Below are experts of layer 5 (counted from 0) of a mixture-of-experts language model. Rows are named router (the router's row for the expert) and show model dimensions 192-255. Each number is 128 + 24 x the weight over its row's rms, rounded and kept within 0 to 255. Numbers have three digits each.
Before each expert's rows: "comes before" lists some tokens at least twice as common just after its tokens as in all text; "mostly gets" lists some tokens that are sent to it at least half of the time. This comes from a sample of Wikipedia text that the model never trained on. Tokens count by the router's weight.

# expert 13
comes before: "1", "2", "3", "4", "5", "6"
mostly gets: " de", " ", " ex", " di", " con", " −"
router:127107128145150101127189131199118109108141115162110091123139129106120131134107122132147138130112081175158122128136161128102093151106102146161162135103137122126110113117180097138093147120118064

# expert 9
comes before: ",", ".", " of", " (", " and", " in"
mostly gets: "idae", " School", " Championships", " Railway", " University", " Force"
router:165130146111134087120127185156150192137165108166158134134145162132126151130133147124127155149114155122168126144152159089136122123109145130140148084089101133156122128118099150160113138137115136

# expert 6
comes before: " a", " of", " in", " to", " an", " well"
mostly gets: " was", " being", " more", " been", " most", " became"
router:132161132122132121134070122137159109122153123123111128155114154104112115116097146140138173192114122151140160114101112130133133098136073131130178087162165112124152129109096134130110165155123108

# expert 11
comes before: "\n", " ", " The", " He", " In", " It"
mostly gets: ").", ".", "\".", ".\"", " ==", "---|---|---|---|"
router:158144167143118141138107139113107106127146126132155134130115115116132137163114114091119149117132154135134091084109128133072130107180116132107125148111139126113136101185122160132149133112108105

# expert 3
comes before: " the", " a", " to", " by", " in", " that"
mostly gets: " had", " has", " after", " have", " over", " would"
router:115145141145133125141085116165088149116110131124119121113124070163119081150155122133081165149129131144115116165113135123136150135138131113137145082105137119151125141115152140127131186169157115

# expert 10
comes before: " |", "0", "–", "1", ".", "2"
mostly gets: "0", "6", "5", "7", "8", "9"
router:188173099141139129109130128086120176130086131170126103093091135159108135153131133141123114117109137142103127131149159115139095089128108112118129151157132132118105143105158147120152142120123106

# expert 5
comes before: ":", "9", "0", "8", "7", "5"
mostly gets: " Coordinates", " sq", " Born", " Apps", " Clade", " Died"
router:171134101112095119098142175151129106156109176121152185074153111140132120112121104142135113127119080179146163134128133133181118120120105140115105132082161121116132122136131131136135145146130111

# expert 12
comes before: "|", "-", "\n", "==", "The", "==="
mostly gets: " (", "\n", " \"", "(", "\"", " /"
router:116172120140146142107114109115109107109115134085147099145149146149115115164143131102101141127099078173127095106100142116189142121152149111106157096128160147126113107137119117148122136109102109